Weights of a small mixture-of-experts language model, trained from scratch on English Wikipedia.
Size: 8 layers, width 768, 111M parameters.
Experts: 16 experts in each of 7 layers, 256 SwiGLU neurons an expert, 2 picks a token, a sigmoid router.
Training: a variant of SOAP for the experts, 8095 steps.
Below are experts of layer 2 (counted from 0) of a mixture-of-experts language model. Rows are named router (the router's row for the expert) and show model dimensions 96-191. Each number is 128 + 24 x the weight over its row's rms, rounded and kept within 0 to 255. Numbers have three digits each.
After each expert's rows: "raises" lists some tokens whose logits its average output raises strongly, later layers aside. This comes from a sample of Wikipedia text that the model never trained on.

# expert 4
router:124102159090157134140103106121132139104145127133114098110101148087109088168124145133116128095150095093138119131161144129138146118083129123143170139135139113042114104162138120160104078156096174124117138128096127081154162076148123095132147131111122121102117145110120111118152086093120147118
raises: "\n", " |", " and", " but"

# expert 7
router:133095140027111149105103111128141183159141128141155109104115152102120058146122106148116115118127124083124115109159152149138125137131144125147168159120163097087122150150161146197121142175127120153127143131097151067130159159149129133095137132127109154143120146158085127148141147164139151149
raises: "J", "c", "g", "on", "B", "M"

# expert 13
router:070140128130101139126083137105143128098132168140136167106114145098073150147162109140115100106108127083109121130123102113126233119078172163101134122107143136107063170146137128161131153155121098151146138135076137135197145108105113145086156164121093144157130160125140100198124179152123129136
raises: " a", " the", " an"

# expert 5
router:096111136141161136135090152119169099102123176094142147117129107108179115104135163164115108102099112087139159141083107130130130142114147154131100185140088135123164178123112136108096155119131084095113151139147100123131107158135155142111139131132108108133109155147103151120151093120120184144
raises: ",", " or", " in"

# expert 14
router:114127135110134135116153145109181160138114143155167116122156151123093097114147123158096148109094109134135164162139103140102172109132162115156154112108113116130107137129100161098145136133155165154134110149145143129140126130185160160117135119106120141141137162086061087140101101163127080130
raises: "\n", "-", ",", ".", "–", " and"

# expert 8
router:145110130121154144136135126116165105106132149163135152137148145129159122143148107162159127139116132108115145129132115156150121119143149143130151120118126131114119137101144121154125119138153158099127192112119125086153138117122135112119090095122154100144165146162111161116121116113110146139
raises: ",", "-", "'", ".", " (", "/"

# expert 0
router:079100125149143161147125166131123129138096110102183139161153115126110124116162063151126139122097104158124091132151114125170241144155122121159101138136124146184139128086140145126145136152138143124140154122155125086123105110135114151117137102127143102125079164105123142120089108128130097174
raises: "\n", "1", "2", "3", "5", "4"

# expert 12
router:127088134117149153126109135117161116174108143104124104111162133130079162147101116127115137146126074107112103103170154131103187145094117134142183111116130129157132127134087125137116123114098184100115161126147145087148159149142102153104124115104151127143104139149135113108091104141148138092
raises: " ", " the", " his", " a", " their"

# expert 9
router:130133138137147126096099159112139124092133113132122143097111108116142117138178125128207127137140130144154116135114131102162138115141153146101129128034109162146164172119109144115169178136148125097132111147109154114179111109143116181081154162110164131091113118132147108162111106125130102118
raises: ".", ",", " with"

# expert 2
router:118109097105140173100075147143174126154142047140166117079142156058110145114121140156163139112127105128185099132120103166122143095161135161126150079126131094165134138089131110178143134138119147136137132161120123127114153111138147078145122110091154107112088090142123143111103113133090135152
raises: "0", "8", "9", "6", "7", "5"

# expert 10
router:095123129119157165166068136154156134135123134139120089110123124121097142121107103141113139099113077083145136128142128098184143110083154165123151157110120121080155117139157166154098192108114116124149143177124117133145209146129159132130097150118134121130170150140118167142098121138082118080
raises: " ", "1", " The", " D"

# expert 15
router:116104130088131137099096116156145148124143049130155141096167104113131123085083146158100113126100112130160129149138123098122124116100122144127146117115151119147154199132124129121144128128153130131111122127151144150135123122149183094129099127129156146161125124124136172139101147156124119166
raises: ",", ".", " with", " from", " and", " on"

# expert 11
router:142126109130117158136120156138132155145120154113141113130126142133096138140082158123131076146106100157156111088110118098166136125138106150115093127109152123131145134138082130099138094170112106077086099106163149116116101162143069135186136092136126128152130147144115141121119126151085124124
raises: "S", "===", "C", "The", "F", "M"